Below are experts of layer 4 (counted from 0) of a mixture-of-experts language model. Rows are named router (the router's row for the expert), gate (a neuron's input weights, with its number), up (a neuron's input weights, with its number) and show model dimensions 0-127. Each number is 50 + 15 x the weight over its row's rms, rounded and kept within 0 to 99.
Before each expert's rows: "mostly gets" lists some tokens that are sent to it at least half of the time. This comes from a sample of Wikipedia text that the model never trained on.

# expert 7
mostly gets: "en", " He", " it", " An", " May", " St"
router:56 58 45 70 20 53 65 72 52 60 42 44 32 19 35 66 44 43 40 40 59 44 50 35 46 61 40 60 70 48 34 51 45 33 41 70 73 56 51 42 54 62 62 49 62 43 80 30 42 59 70 40 63 85 47 28 39 42 46 60 56 53 27 30 52 61 70 59 92 32 68 65 61 78 83 53 50 52 55 43 70 78 54 57 56 43 33 56 57 39 43 45 58 67 36 56 52 42 48 65 66 50 79 83 60 63 39 38 52 78 45 55 48 39 58 38 47 47 38 18 68 17 76 53 73 55 40 64
gate3:49 44 34 61 42 29 39 68 42 50 31 64 49 54 58 72 48 57 67 51 22 53 63 37 31 36 44 38 44 29 53 47 54 50 45 52 31 69 38 39 80 63 24 46 63 47 60 70 39 61 61 59 83 42 46 41 35 61 13 04 37 55 39 39 21 70 39 35 31 52 71 38 58 53 53 38 73 36 45 42 40 53 42 74 47 42 54 29 85 36 49 48 35 47 37 14 49 49 25 43 21 58 44 56 57 49 54 57 69 19 63 60 52 64 57 34 55 50 73 53 49 62 70 43 40 63 66 73
up3:58 36 55 57 47 37 47 57 38 67 56 42 51 51 66 51 40 61 79 54 22 54 65 63 31 56 50 51 62 62 59 67 49 27 77 29 34 58 33 36 42 29 66 50 64 49 45 45 55 57 58 71 72 43 67 62 36 55 34 39 37 38 43 47 55 63 51 45 20 61 70 47 84 23 66 44 73 43 27 41 73 48 48 49 57 53 41 26 70 37 44 55 44 39 32 16 32 68 54 49 05 44 18 50 42 75 42 52 57 40 65 54 43 79 58 59 33 51 76 82 64 38 65 48 55 26 60 72
gate4:41 74 79 35 65 53 51 72 67 61 64 33 68 49 42 77 36 54 65 48 44 21 58 64 69 38 52 53 18 43 50 55 38 64 36 79 78 32 37 46 46 53 26 57 47 43 49 55 41 44 52 56 63 48 36 71 44 53 46 53 43 32 50 73 40 60 42 62 56 34 50 71 43 62 51 59 63 39 59 66 65 65 62 59 75 38 45 48 54 65 17 70 50 61 39 54 40 71 17 45 41 49 62 18 35 44 42 83 99 23 50 62 48 66 52 35 74 46 58 32 42 30 40 44 29 57 44 33
up4:53 60 71 45 46 42 61 54 77 67 72 44 59 51 53 52 47 48 54 33 52 60 78 89 63 17 56 55 48 51 62 55 53 65 54 56 69 58 36 66 49 47 31 51 58 78 17 65 42 46 33 55 70 65 42 42 36 65 53 22 44 29 60 72 53 56 44 59 39 43 63 43 44 54 36 38 40 38 56 55 47 71 42 17 60 33 77 42 43 53 43 52 70 32 53 43 55 66 42 32 23 51 52 28 60 48 51 44 44 21 39 85 27 85 68 50 76 28 80 33 76 52 57 56 27 50 48 64
gate5:33 45 53 30 48 66 33 53 71 36 63 76 35 64 38 61 29 52 70 61 30 55 56 41 37 63 49 29 36 58 47 85 51 55 13 25 42 39 60 30 61 54 48 62 41 59 52 43 26 37 55 54 41 33 56 52 55 29 44 54 79 61 57 62 15 43 55 44 60 42 51 47 52 49 45 83 61 27 26 62 57 74 51 43 69 68 34 47 39 53 39 49 50 55 59 67 45 54 45 80 83 61 36 31 47 66 39 73 80 41 61 52 47 71 66 72 72 44 31 36 26 25 55 60 42 37 41 25
up5:27 33 33 39 55 61 38 53 33 30 34 67 72 72 59 67 38 56 77 25 20 49 62 61 48 90 65 37 37 67 63 56 37 38 36 46 56 61 66 37 75 53 36 70 60 39 41 64 57 55 59 58 55 50 35 41 57 55 56 38 36 78 86 67 75 48 38 49 55 41 45 65 57 72 42 67 52 40 41 65 21 61 67 72 61 69 66 40 59 37 56 36 50 45 58 59 50 51 28 55 58 62 51 26 53 49 84 38 86 54 45 53 22 51 50 55 67 24 45 50 33 42 62 67 65 55 64 74
gate6:58 45 53 40 31 41 15 50 64 66 63 50 44 59 34 41 62 52 51 56 14 35 40 65 74 32 55 51 68 48 36 66 43 42 33 45 60 71 51 41 75 74 28 58 38 52 47 46 73 58 70 25 63 49 50 32 41 53 19 42 41 52 64 71 54 40 28 30 52 53 65 33 52 37 39 53 34 56 61 20 59 62 61 18 85 59 49 51 42 28 27 32 68 66 55 76 66 63 31 15 64 36 54 38 35 56 36 41 47 72 48 56 53 56 71 44 54 41 67 55 46 45 57 53 53 10 33 61
up6:12 43 23 52 50 62 56 52 31 52 38 39 66 66 49 44 33 61 41 41 74 63 62 60 56 40 70 35 20 55 39 49 59 75 52 67 56 32 83 46 42 39 41 34 64 38 42 58 41 40 60 47 37 43 30 37 39 92 62 36 63 52 49 63 65 48 38 51 25 48 37 57 52 57 64 13 46 48 64 42 37 65 66 28 38 68 74 94 71 73 47 36 40 49 53 61 54 53 31 33 62 56 57 50 58 42 45 47 66 55 24 30 41 62 27 33 68 53 57 38 70 78 59 42 38 52 24 60
gate7:48 20 75 26 99 57 45 53 61 49 48 56 53 39 59 58 22 49 49 45 51 44 18 63 46 53 61 52 50 53 77 45 44 19 55 64 60 71 87 52 70 39 50 37 32 75 45 64 57 66 45 53 46 45 32 70 45 56 39 36 47 65 80 45 36 15 54 50 37 69 21 88 52 61 50 59 43 48 63 17 62 55 43 23 16 55 57 51 39 43 35 57 40 53 70 54 22 57 39 58 34 34 54 66 47 59 35 49 61 59 45 37 65 61 42 44 39 52 40 38 52 38 56 72 58 54 47 36
up7:53 20 44 65 47 52 28 51 50 49 41 43 77 55 63 69 60 34 51 62 13 39 71 25 65 38 39 46 55 45 60 36 66 49 50 38 41 44 29 54 21 51 53 62 46 70 60 57 52 65 28 46 35 54 51 33 49 35 71 63 62 40 41 53 55 57 41 73 69 14 66 39 62 33 52 25 72 30 51 30 46 21 10 59 42 66 48 33 57 83 41 42 49 45 75 73 68 55 59 57 60 81 50 28 46 78 50 52 56 43 64 37 37 66 11 40 36 60 52 53 60 53 43 43 39 46 36 42
gate8:24 44 59 68 39 64 71 57 83 48 40 49 55 43 56 63 56 47 69 63 44 49 67 69 47 64 18 52 40 55 62 58 63 21 43 49 55 52 48 37 44 28 74 60 70 63 48 36 41 40 60 31 47 35 44 48 37 69 39 43 74 56 68 53 63 04 19 59 49 62 31 57 26 51 64 18 62 54 35 67 61 61 59 20 18 77 56 40 39 85 47 54 44 39 58 53 42 51 45 64 30 44 29 52 50 56 28 50 67 29 52 52 44 62 37 69 56 48 52 54 39 33 50 63 78 54 35 81
up8:30 56 48 79 39 58 64 41 59 26 47 48 54 50 43 69 51 60 64 48 43 62 57 66 68 52 29 76 58 61 60 59 59 30 40 34 37 64 63 26 36 30 73 49 56 54 63 43 55 44 54 27 57 34 39 42 57 44 55 33 68 44 73 50 57 36 39 32 46 78 45 59 34 30 56 33 63 63 49 63 52 72 52 24 28 79 78 16 42 91 54 64 59 73 72 65 46 50 50 48 39 42 24 52 16 52 25 70 56 49 52 62 31 74 46 67 49 38 79 62 46 40 32 67 38 58 35 61
gate9:19 47 55 52 58 44 47 82 70 50 30 50 80 60 67 39 63 42 58 60 44 60 62 50 67 26 48 49 57 33 39 52 58 51 38 31 53 46 55 30 71 68 60 49 72 55 29 37 36 57 38 36 27 14 45 43 53 36 67 53 49 40 29 50 47 44 37 65 47 62 24 84 51 83 51 34 63 61 55 63 72 55 76 60 45 34 61 33 29 42 36 62 56 51 48 65 51 46 55 53 39 55 39 50 64 76 40 73 37 15 53 60 39 40 49 81 46 28 67 59 71 65 08 68 51 64 67 46
up9:59 48 57 84 41 56 53 57 59 40 44 49 52 54 35 69 48 74 38 78 35 42 52 57 67 32 37 54 46 27 22 46 50 49 64 52 20 62 54 34 44 58 37 43 50 64 53 37 39 43 53 41 13 35 31 59 59 29 51 41 56 57 41 42 80 44 19 43 66 66 59 80 58 64 70 28 49 76 31 58 65 52 74 29 47 43 72 51 34 46 60 67 41 32 44 40 38 56 67 55 38 66 49 74 50 62 45 44 25 32 70 74 36 32 22 55 27 25 71 57 41 54 60 71 57 70 76 56
gate10:69 45 73 72 80 47 43 31 55 39 28 21 57 43 32 71 48 67 50 43 41 66 67 58 67 63 27 43 22 75 63 28 76 70 77 61 53 40 69 38 44 46 36 36 61 31 55 38 39 42 54 33 34 42 38 58 36 49 45 80 52 61 44 51 46 57 34 51 46 63 31 57 80 81 51 51 66 50 51 68 62 63 53 43 44 35 64 51 49 53 60 56 56 50 76 40 24 28 46 63 48 61 67 63 38 26 54 57 13 55 34 41 62 40 31 62 71 32 84 34 37 47 33 41 52 40 31 65
up10:50 39 38 41 54 57 66 72 64 78 57 27 76 55 61 30 42 56 60 45 45 48 71 71 47 45 55 42 23 36 64 59 61 31 49 51 59 74 49 60 69 37 33 46 27 59 34 69 41 29 42 46 43 45 65 25 50 51 69 44 62 42 60 73 52 58 42 30 66 29 71 50 28 24 58 61 31 72 55 45 57 76 21 54 67 45 79 57 71 44 49 73 55 22 62 45 68 77 32 40 52 51 48 50 64 74 60 72 82 56 45 78 41 61 47 60 45 32 41 44 59 39 24 54 62 81 38 60
gate11:46 40 71 33 69 53 57 67 53 57 58 53 53 56 76 26 31 72 52 45 36 32 57 53 59 50 48 56 39 57 59 61 38 51 13 50 13 70 58 61 69 39 52 51 47 23 60 58 34 69 58 56 32 29 47 39 71 60 79 55 55 69 36 51 67 28 58 33 18 59 20 33 68 55 53 56 69 54 49 27 40 73 46 35 36 75 67 44 42 50 54 52 35 66 52 37 76 56 10 45 58 54 52 55 36 47 57 49 62 41 44 68 59 54 37 36 37 40 49 22 61 56 08 27 57 45 74 57
up11:60 44 52 55 45 64 67 80 61 44 41 33 58 80 92 37 60 94 49 37 61 20 70 56 43 71 55 63 69 52 61 40 48 34 39 34 41 70 66 63 65 49 74 69 50 35 58 24 33 67 70 54 69 48 45 60 72 37 43 52 23 67 37 38 69 51 63 37 58 55 32 57 64 66 38 57 43 59 45 57 38 51 57 51 47 79 56 17 53 26 55 35 36 50 39 28 62 67 61 47 40 60 54 48 42 37 53 34 56 18 51 46 58 51 41 29 48 31 42 27 54 51 39 28 48 56 78 71
gate12:39 51 76 49 38 56 10 56 65 26 35 37 43 84 79 28 28 48 53 86 49 69 43 66 53 49 30 56 38 46 75 65 60 31 49 31 51 27 52 50 51 55 65 44 69 38 56 36 29 21 38 41 73 46 51 57 57 44 60 08 48 54 53 60 52 26 59 71 42 51 48 50 52 65 49 64 59 29 58 44 71 50 74 71 40 66 51 63 49 55 31 58 61 65 46 62 58 58 38 71 58 33 59 02 22 50 52 54 54 76 63 43 68 42 45 61 56 61 42 48 62 66 58 62 64 51 62 53
up12:63 49 58 69 43 58 36 43 52 45 60 39 51 54 76 41 29 39 44 51 39 21 51 39 60 57 31 23 52 37 48 61 46 71 47 26 22 23 53 34 30 50 40 39 64 34 42 39 34 45 14 27 54 52 22 61 43 59 64 58 52 36 46 63 71 21 30 53 76 49 47 68 63 47 19 50 73 38 11 54 48 27 39 49 61 59 52 43 47 45 41 72 58 62 47 36 62 57 54 51 53 40 25 12 26 19 49 52 36 37 33 67 55 53 43 76 51 50 58 36 65 80 39 42 69 36 44 56
gate13:48 32 38 41 56 60 38 51 55 54 44 54 53 62 47 53 40 37 58 51 25 71 80 68 34 66 36 45 23 39 74 90 64 70 58 65 33 19 56 39 32 28 49 40 38 66 53 47 54 41 56 48 58 44 53 36 30 35 55 46 75 61 66 63 64 48 27 35 34 63 55 42 57 39 50 61 94 58 59 61 65 48 35 40 51 53 69 49 82 36 60 55 76 24 46 67 51 80 41 36 44 39 41 45 42 78 25 63 81 50 51 58 46 80 31 36 70 63 55 77 60 56 58 48 40 40 40 43
up13:39 41 42 51 43 55 45 45 46 68 50 62 46 87 38 57 36 27 52 18 44 62 70 56 35 65 37 25 18 36 72 76 57 65 30 58 36 38 44 25 41 38 58 55 31 38 56 35 66 37 29 40 62 49 31 36 36 36 41 59 74 45 59 50 43 40 16 36 64 83 53 61 43 39 36 66 84 54 40 63 75 48 57 64 60 43 56 73 54 23 64 41 79 28 35 50 79 56 23 46 53 44 56 38 51 63 54 60 58 43 37 68 45 56 37 35 58 54 78 68 55 32 49 31 48 30 44 45
gate14:48 58 40 43 70 45 50 46 32 56 67 37 37 54 56 15 32 39 63 64 31 36 40 39 48 36 56 53 55 41 42 51 43 38 63 67 26 44 65 56 50 32 36 26 18 66 44 37 74 58 43 44 39 42 43 63 42 47 53 37 50 48 47 67 48 51 73 46 60 55 62 47 32 46 51 63 57 17 76 33 74 68 52 34 24 45 59 74 44 35 55 16 33 24 41 28 52 48 42 62 67 25 36 41 43 48 54 52 56 91 20 16 69 32 47 89 47 55 48 58 48 40 27 50 57 22 61 41
up14:55 33 42 45 48 19 50 50 45 49 59 43 37 50 66 24 19 45 44 49 28 54 23 67 47 44 52 63 60 64 19 36 40 33 39 57 57 53 17 48 55 19 34 44 65 65 44 34 75 46 75 53 48 49 42 55 22 67 46 55 50 58 41 63 63 31 66 25 42 56 40 60 55 38 59 62 28 47 83 29 59 51 53 29 27 43 32 47 43 31 40 10 55 52 34 28 65 35 58 59 55 57 49 48 34 80 47 47 27 66 24 25 46 24 58 78 29 58 42 61 44 57 48 70 65 51 45 44
gate15:29 60 50 19 68 46 51 65 74 57 47 82 49 33 71 97 55 76 89 47 71 57 48 63 76 66 59 51 41 45 67 46 65 45 28 82 46 22 49 40 69 30 25 73 53 40 60 50 44 77 61 24 55 56 45 19 28 65 51 54 66 51 54 61 51 35 29 67 51 50 50 36 32 42 30 40 49 53 57 50 71 49 38 42 41 50 65 57 48 63 44 55 43 54 64 61 61 35 49 42 55 52 42 53 35 52 39 58 60 32 58 31 39 60 50 57 64 66 39 63 47 32 06 56 51 32 68 49
up15:44 53 45 60 48 54 51 71 45 38 27 89 72 65 22 44 02 71 37 70 60 48 31 33 51 48 66 47 38 54 44 24 54 48 52 46 63 34 37 51 36 30 38 90 48 40 60 63 44 48 35 18 45 73 75 79 61 57 58 64 58 57 35 42 32 30 51 63 45 38 51 41 61 45 23 52 46 48 39 54 58 53 43 27 54 49 72 56 28 35 63 42 29 70 45 67 34 61 56 61 61 47 46 44 35 72 27 72 57 46 47 59 27 79 42 64 70 54 57 71 56 58 29 49 57 61 50 29
gate16:29 38 58 24 32 44 34 34 59 36 45 72 42 39 53 41 53 74 52 80 24 23 64 39 23 39 52 25 23 54 57 43 36 72 30 65 47 50 57 59 59 70 31 28 17 57 69 46 39 31 51 76 53 32 56 44 42 62 75 50 79 39 54 65 32 58 70 62 44 59 52 64 62 78 33 57 47 11 43 40 54 56 40 48 61 64 45 24 36 67 82 39 78 41 78 37 64 58 50 63 62 59 53 54 58 52 48 59 65 48 41 58 69 58 39 35 35 40 46 52 47 39 26 50 45 42 60 56
up16:49 29 41 27 60 61 32 50 16 39 62 78 44 35 59 64 36 49 64 74 42 17 52 61 47 49 32 40 50 59 45 33 42 40 31 53 46 45 77 59 47 51 19 38 31 66 51 67 60 53 31 64 31 35 80 67 54 58 35 54 32 69 34 54 21 21 71 61 55 25 49 56 52 56 55 60 32 32 53 52 64 52 32 31 45 43 44 23 29 39 35 40 59 44 67 44 51 60 57 70 60 76 65 46 52 82 32 49 75 38 38 40 72 39 49 51 48 49 38 72 39 64 37 81 60 48 70 31
gate17:53 47 56 60 51 83 44 42 51 75 25 46 51 43 20 59 57 48 45 58 21 30 42 56 71 25 20 58 45 21 26 59 62 65 68 71 41 25 29 52 64 41 44 53 60 55 57 49 56 46 71 23 49 45 37 56 66 59 33 21 75 50 53 50 51 27 50 71 47 47 48 49 38 44 28 45 68 42 64 34 63 34 61 44 30 63 31 69 60 56 70 16 35 61 49 35 54 52 45 49 58 32 36 89 45 44 42 63 60 60 37 46 75 49 34 43 63 45 64 76 60 23 26 39 72 35 42 43
up17:37 51 51 62 41 41 63 56 54 39 33 53 61 51 42 41 55 70 42 83 33 44 52 27 66 32 59 30 63 52 56 55 41 57 63 56 10 32 10 59 79 63 35 72 62 23 40 57 58 32 42 64 61 47 52 50 51 64 58 13 58 44 41 75 48 43 31 37 56 71 56 62 71 42 47 40 42 55 38 27 27 56 48 30 41 78 50 57 49 21 37 34 30 27 50 48 44 68 46 50 51 33 40 39 47 72 35 53 48 29 64 71 41 46 25 58 79 40 68 76 51 60 43 24 56 50 61 76
gate18:49 35 79 54 51 68 20 54 61 22 40 50 49 46 62 55 46 71 64 46 44 56 62 64 50 30 58 60 68 68 51 54 57 36 38 39 45 54 48 32 53 59 58 54 58 21 33 52 59 62 63 51 52 37 50 46 75 42 82 58 57 48 40 69 52 70 36 36 65 62 21 36 55 54 35 60 43 14 56 53 51 74 88 45 43 49 58 37 52 60 37 51 23 49 44 64 42 54 46 64 40 81 76 31 75 31 41 51 49 45 72 51 00 52 37 56 41 26 55 41 44 81 52 65 36 49 53 55
up18:48 45 63 57 49 55 39 34 50 39 31 74 50 56 39 53 25 64 77 33 49 39 80 41 33 62 30 46 57 74 63 56 52 59 78 09 37 81 35 55 49 72 51 25 26 37 73 45 24 44 54 63 52 60 35 43 97 56 64 60 27 48 38 55 69 64 42 22 41 56 48 46 55 26 62 46 65 62 69 48 64 59 53 55 23 58 60 50 64 41 57 25 52 48 56 37 41 79 59 52 35 64 60 29 39 50 50 67 31 57 51 71 40 70 57 70 45 32 47 51 65 51 75 51 50 29 49 63
gate19:64 41 59 67 49 45 64 75 73 54 39 43 65 58 51 50 51 51 58 63 26 59 56 29 66 49 21 40 34 64 59 46 74 41 60 74 53 39 24 61 66 44 37 56 50 42 48 62 35 28 37 48 59 72 57 53 64 75 23 59 68 41 32 48 27 24 43 52 53 48 46 51 52 42 19 73 35 62 54 43 68 44 31 35 65 39 33 39 64 58 14 49 41 58 62 43 55 57 28 72 33 72 48 59 53 52 36 54 63 74 40 48 51 36 51 38 65 38 47 45 75 46 00 77 69 53 64 75
up19:47 55 24 54 44 56 59 52 68 41 67 46 68 64 38 63 40 56 60 41 28 70 43 09 55 39 37 53 41 51 43 28 60 51 71 54 45 54 10 52 38 59 34 43 61 35 59 79 13 27 48 56 58 62 52 36 58 60 20 57 45 36 26 39 30 43 22 47 58 69 47 57 31 58 40 46 38 66 52 50 54 28 32 62 47 47 48 40 67 67 24 25 57 57 70 37 71 46 31 61 26 60 51 35 59 52 38 32 38 77 40 64 37 45 43 50 49 34 75 31 52 28 18 74 32 60 54 67
gate20:56 46 42 30 59 33 20 49 52 65 59 90 39 57 41 47 58 59 55 62 40 36 38 37 52 31 46 53 58 38 72 55 56 75 53 47 60 64 48 72 44 18 50 29 31 47 49 38 74 50 20 34 27 37 79 52 58 38 66 32 40 37 48 61 48 75 73 34 54 65 44 36 53 74 51 63 28 35 59 53 50 37 56 78 53 56 25 62 60 30 52 64 21 25 35 71 52 40 29 61 56 48 48 35 26 38 66 51 61 49 34 30 65 58 49 31 61 49 46 89 31 56 37 49 33 37 48 23
up20:36 62 52 25 49 31 43 38 55 50 66 65 64 48 28 31 41 75 47 28 43 43 71 27 38 34 43 41 66 35 45 71 48 68 53 48 50 65 33 64 36 13 67 19 70 35 58 38 68 42 39 59 64 43 46 35 63 74 76 43 47 30 22 46 49 51 35 36 36 61 62 49 67 61 65 33 51 51 63 39 51 74 58 52 52 54 52 68 59 41 57 34 12 44 52 57 51 46 34 41 53 30 14 19 41 53 57 22 42 69 47 54 48 60 27 24 35 58 53 58 76 44 62 30 52 25 37 33
gate21:61 49 68 62 42 46 39 71 62 63 54 70 52 49 39 39 37 74 58 36 74 17 54 44 60 53 36 43 50 54 71 48 40 38 16 61 85 65 59 66 69 84 27 51 75 25 48 40 66 62 41 36 64 50 43 56 56 58 57 67 48 12 52 85 39 38 62 32 37 64 58 24 45 85 45 54 48 59 40 49 35 39 37 41 67 64 53 75 62 63 56 64 45 48 54 45 54 33 41 51 59 48 43 64 39 67 51 71 53 12 39 66 42 39 51 47 66 12 51 58 56 45 45 64 61 58 34 75
up21:53 32 77 49 56 72 38 90 50 47 53 72 48 69 53 62 39 70 59 53 88 25 55 65 60 81 23 46 70 61 50 38 48 39 46 37 60 31 71 39 53 43 20 71 29 55 73 53 42 55 55 43 46 35 58 57 39 51 42 45 40 63 71 61 36 28 42 62 55 75 50 58 37 67 51 26 48 63 36 52 41 39 42 56 39 57 73 22 60 50 31 54 62 44 64 61 35 41 45 36 67 33 50 24 39 63 67 60 63 32 44 15 49 41 31 43 48 32 51 51 31 74 48 82 64 43 40 74
gate22:59 11 65 22 58 44 32 57 51 60 56 79 43 58 43 27 53 41 49 35 40 42 58 46 48 54 50 28 66 52 35 39 47 53 36 52 63 41 63 46 65 58 24 46 47 70 55 39 70 40 49 57 54 42 59 50 45 36 68 68 38 56 99 57 37 58 40 55 50 58 40 69 43 60 50 43 78 57 65 41 40 31 40 61 29 35 46 54 71 60 83 57 45 57 76 60 59 38 35 71 58 56 65 40 13 73 56 70 92 33 23 46 24 50 54 52 44 32 46 54 57 49 50 45 64 57 45 91
up22:61 46 66 27 60 22 56 62 72 45 72 65 42 46 60 37 29 57 37 56 43 45 61 43 44 54 49 39 59 72 51 55 52 61 29 32 56 47 60 49 26 55 74 55 44 52 57 52 62 52 56 77 60 54 86 72 62 45 59 69 49 30 53 63 36 68 57 83 32 53 57 64 42 75 52 46 53 48 62 39 38 39 39 34 61 45 28 51 49 62 74 23 49 78 66 63 63 24 54 85 55 50 46 71 20 71 26 79 54 44 31 68 18 57 36 44 37 26 42 47 56 68 49 56 52 55 16 63
gate23:33 72 18 62 65 69 50 51 65 46 46 84 46 56 49 54 39 97 53 51 45 33 67 43 44 50 54 60 59 58 57 69 56 38 12 64 49 32 21 44 64 37 60 56 47 39 46 50 39 40 88 52 67 49 66 55 83 44 84 43 59 32 29 37 38 42 71 42 23 73 29 52 47 54 49 46 28 38 66 25 39 56 38 51 78 61 50 37 56 69 49 32 28 49 52 59 46 53 36 45 41 46 57 38 84 58 40 64 80 54 46 52 50 59 47 58 62 54 61 47 68 53 20 61 38 42 44 43
up23:53 65 30 50 90 54 45 52 41 87 45 38 60 46 56 58 49 68 28 48 47 48 55 35 33 42 69 62 45 28 52 58 47 53 64 40 53 26 46 62 46 40 73 35 82 36 43 39 48 48 71 49 59 38 46 45 61 39 78 51 43 04 44 50 47 64 54 68 43 55 23 79 40 69 54 56 52 70 48 45 46 26 46 48 57 45 59 33 52 53 37 44 00 47 57 36 47 55 52 56 24 68 70 48 71 66 41 65 66 47 47 52 15 56 32 79 58 55 42 63 72 64 43 40 49 70 20 59
gate24:47 94 28 48 40 68 62 61 73 31 49 43 49 64 34 45 69 79 58 64 52 39 60 31 41 40 11 56 41 41 50 41 88 66 28 50 58 39 33 45 62 49 39 49 68 64 30 61 51 40 42 34 42 62 85 58 58 44 43 62 38 46 33 68 50 62 45 42 41 58 56 45 57 54 30 64 36 63 67 33 49 65 37 41 63 49 48 51 75 62 59 45 55 56 56 56 36 59 36 46 44 37 41 53 50 64 46 49 80 08 29 74 33 50 38 35 78 43 82 28 70 70 38 39 44 71 35 55
up24:76 48 41 51 55 90 45 50 43 34 51 40 37 64 72 58 40 73 40 70 35 42 36 58 48 31 17 40 32 25 66 44 58 49 48 60 32 45 23 41 67 64 34 57 36 39 44 69 56 54 29 50 67 42 74 69 45 58 49 35 45 71 40 58 53 23 60 87 51 64 53 72 91 48 33 49 47 33 34 31 33 65 76 47 55 81 46 36 57 37 77 62 56 77 36 59 23 51 38 61 41 55 33 50 50 52 43 40 51 48 37 52 57 44 28 55 65 45 59 47 42 74 66 54 55 40 73 68
gate25:37 26 96 35 52 17 34 69 46 73 67 50 64 56 48 69 41 14 71 42 44 65 43 50 31 34 42 63 40 76 60 56 60 67 62 76 30 78 54 64 67 37 33 45 57 38 38 65 38 59 56 58 53 14 42 29 29 59 42 49 54 51 37 60 61 65 66 51 53 68 59 37 57 37 54 57 28 48 57 59 60 43 56 29 33 68 38 72 52 46 43 45 31 26 32 45 41 29 49 54 23 53 45 61 64 85 54 40 43 60 54 59 32 81 60 56 44 49 49 51 49 60 56 76 57 65 71 52
up25:35 27 41 73 45 55 38 75 66 63 32 37 64 47 54 66 45 64 57 56 44 55 77 41 45 61 31 50 55 34 44 22 82 59 45 42 39 67 65 39 61 39 43 63 29 56 53 48 39 56 41 52 42 31 37 17 29 50 27 28 40 47 81 41 59 44 31 42 52 39 84 55 28 52 38 25 39 49 56 71 53 45 26 45 28 51 66 58 20 47 67 67 49 46 59 52 27 36 70 26 31 60 59 31 40 52 67 66 75 37 45 50 29 78 26 58 76 54 33 35 56 65 54 68 74 49 41 54
gate26:57 44 53 45 50 78 32 66 40 34 55 61 62 86 79 57 37 48 54 30 66 47 62 64 55 58 27 69 72 58 55 53 72 44 49 51 66 55 52 69 50 61 43 92 51 50 34 48 30 81 37 49 70 55 43 62 74 41 35 35 63 44 59 58 62 43 51 43 56 41 50 30 45 52 50 65 68 20 41 53 66 32 45 23 63 53 51 32 77 69 42 24 66 44 59 58 54 43 10 70 39 70 65 46 37 71 46 77 66 25 34 62 51 72 64 46 72 58 76 40 60 56 60 53 37 46 33 58
up26:52 31 34 53 68 74 21 34 55 61 43 46 53 68 63 68 40 70 52 18 59 50 53 60 42 49 48 27 61 49 42 50 65 67 50 43 36 59 57 69 79 45 08 65 26 59 35 65 42 71 59 41 50 61 59 57 62 52 30 12 57 79 57 50 79 45 40 58 36 42 54 40 48 36 46 45 52 48 57 45 59 58 28 45 72 68 38 50 56 62 60 36 46 56 66 71 32 57 07 63 56 65 45 43 39 75 49 30 68 38 43 30 57 75 72 52 60 40 32 46 43 36 87 48 66 26 44 49
gate27:41 45 37 59 69 65 52 68 55 38 14 23 55 44 54 65 47 67 57 75 32 41 75 74 55 38 45 64 46 71 33 40 57 34 48 23 47 65 47 60 39 46 38 58 46 63 47 23 70 55 46 62 61 52 50 48 34 49 68 58 42 44 57 54 51 46 47 63 54 63 32 81 55 64 36 46 66 62 47 79 64 67 64 22 37 32 47 41 77 57 52 45 35 50 54 18 52 69 84 73 46 78 49 58 23 65 18 48 48 36 51 40 46 56 29 48 60 71 25 71 74 57 61 84 56 32 56 62
up27:57 43 65 62 54 51 54 28 68 29 53 43 63 54 63 67 64 57 76 48 31 41 45 39 45 56 31 58 32 34 39 39 49 36 67 52 12 49 79 42 35 47 52 70 21 40 43 48 28 44 45 73 67 32 47 64 38 35 34 34 72 47 78 63 59 48 37 53 49 27 27 71 69 75 53 49 63 45 60 47 49 48 53 28 55 37 66 34 50 52 61 95 62 64 31 40 29 63 59 61 44 63 57 58 34 44 60 61 69 42 27 21 28 68 31 58 43 35 74 47 82 60 70 56 49 55 29 56
gate28:49 44 67 17 42 66 36 48 49 60 63 66 73 68 41 04 34 58 52 44 56 27 56 58 49 43 56 57 68 63 50 44 30 22 42 30 65 57 80 59 58 55 34 50 45 71 61 57 42 37 33 89 55 44 50 19 68 64 46 37 19 43 49 58 27 44 58 55 24 71 52 53 81 53 48 60 32 54 44 35 56 69 61 53 51 57 55 62 43 46 52 25 74 79 19 55 49 60 55 49 49 43 38 46 29 62 65 44 59 38 34 72 53 46 42 35 37 21 58 30 65 55 72 33 41 70 63 56
up28:44 58 48 61 51 81 60 46 37 58 65 68 51 75 34 50 58 66 59 51 60 22 38 49 50 61 35 60 72 34 42 58 23 39 41 44 30 44 60 55 56 58 37 56 41 60 57 64 27 45 42 60 72 54 49 34 70 75 23 54 44 53 38 56 31 36 51 58 49 62 75 63 55 47 51 69 79 48 61 34 26 35 37 67 50 54 62 33 22 75 45 29 42 73 41 68 59 87 49 56 52 44 31 14 33 63 41 68 55 34 17 47 75 35 29 56 58 66 44 41 61 56 44 12 23 44 58 47
gate29:64 29 46 40 58 56 46 57 27 66 49 63 47 62 50 49 38 58 64 40 64 54 69 59 31 57 69 54 48 55 44 79 53 50 25 20 67 36 61 43 52 23 32 23 53 57 26 28 80 37 28 22 24 28 63 40 59 22 65 60 56 52 57 61 47 55 47 47 88 76 54 54 44 20 48 47 59 36 45 65 69 51 39 46 50 65 59 40 61 29 63 74 82 41 64 50 75 48 33 50 61 36 56 46 50 34 40 64 54 49 42 70 56 64 63 82 61 16 52 43 66 45 58 58 54 25 59 61
up29:33 49 64 54 48 15 69 61 60 50 72 29 67 44 42 51 65 53 44 68 31 38 53 36 53 55 44 71 59 53 51 52 52 43 61 48 45 66 51 77 51 28 42 75 66 27 32 79 62 85 59 63 65 42 67 54 29 71 21 63 51 14 10 57 45 56 60 73 45 32 33 52 48 44 41 78 56 26 58 28 39 51 25 52 60 52 57 70 71 47 40 56 32 50 50 47 39 33 40 59 36 50 44 43 52 72 48 39 40 58 24 42 53 61 45 53 42 48 70 46 60 72 25 54 52 76 54 15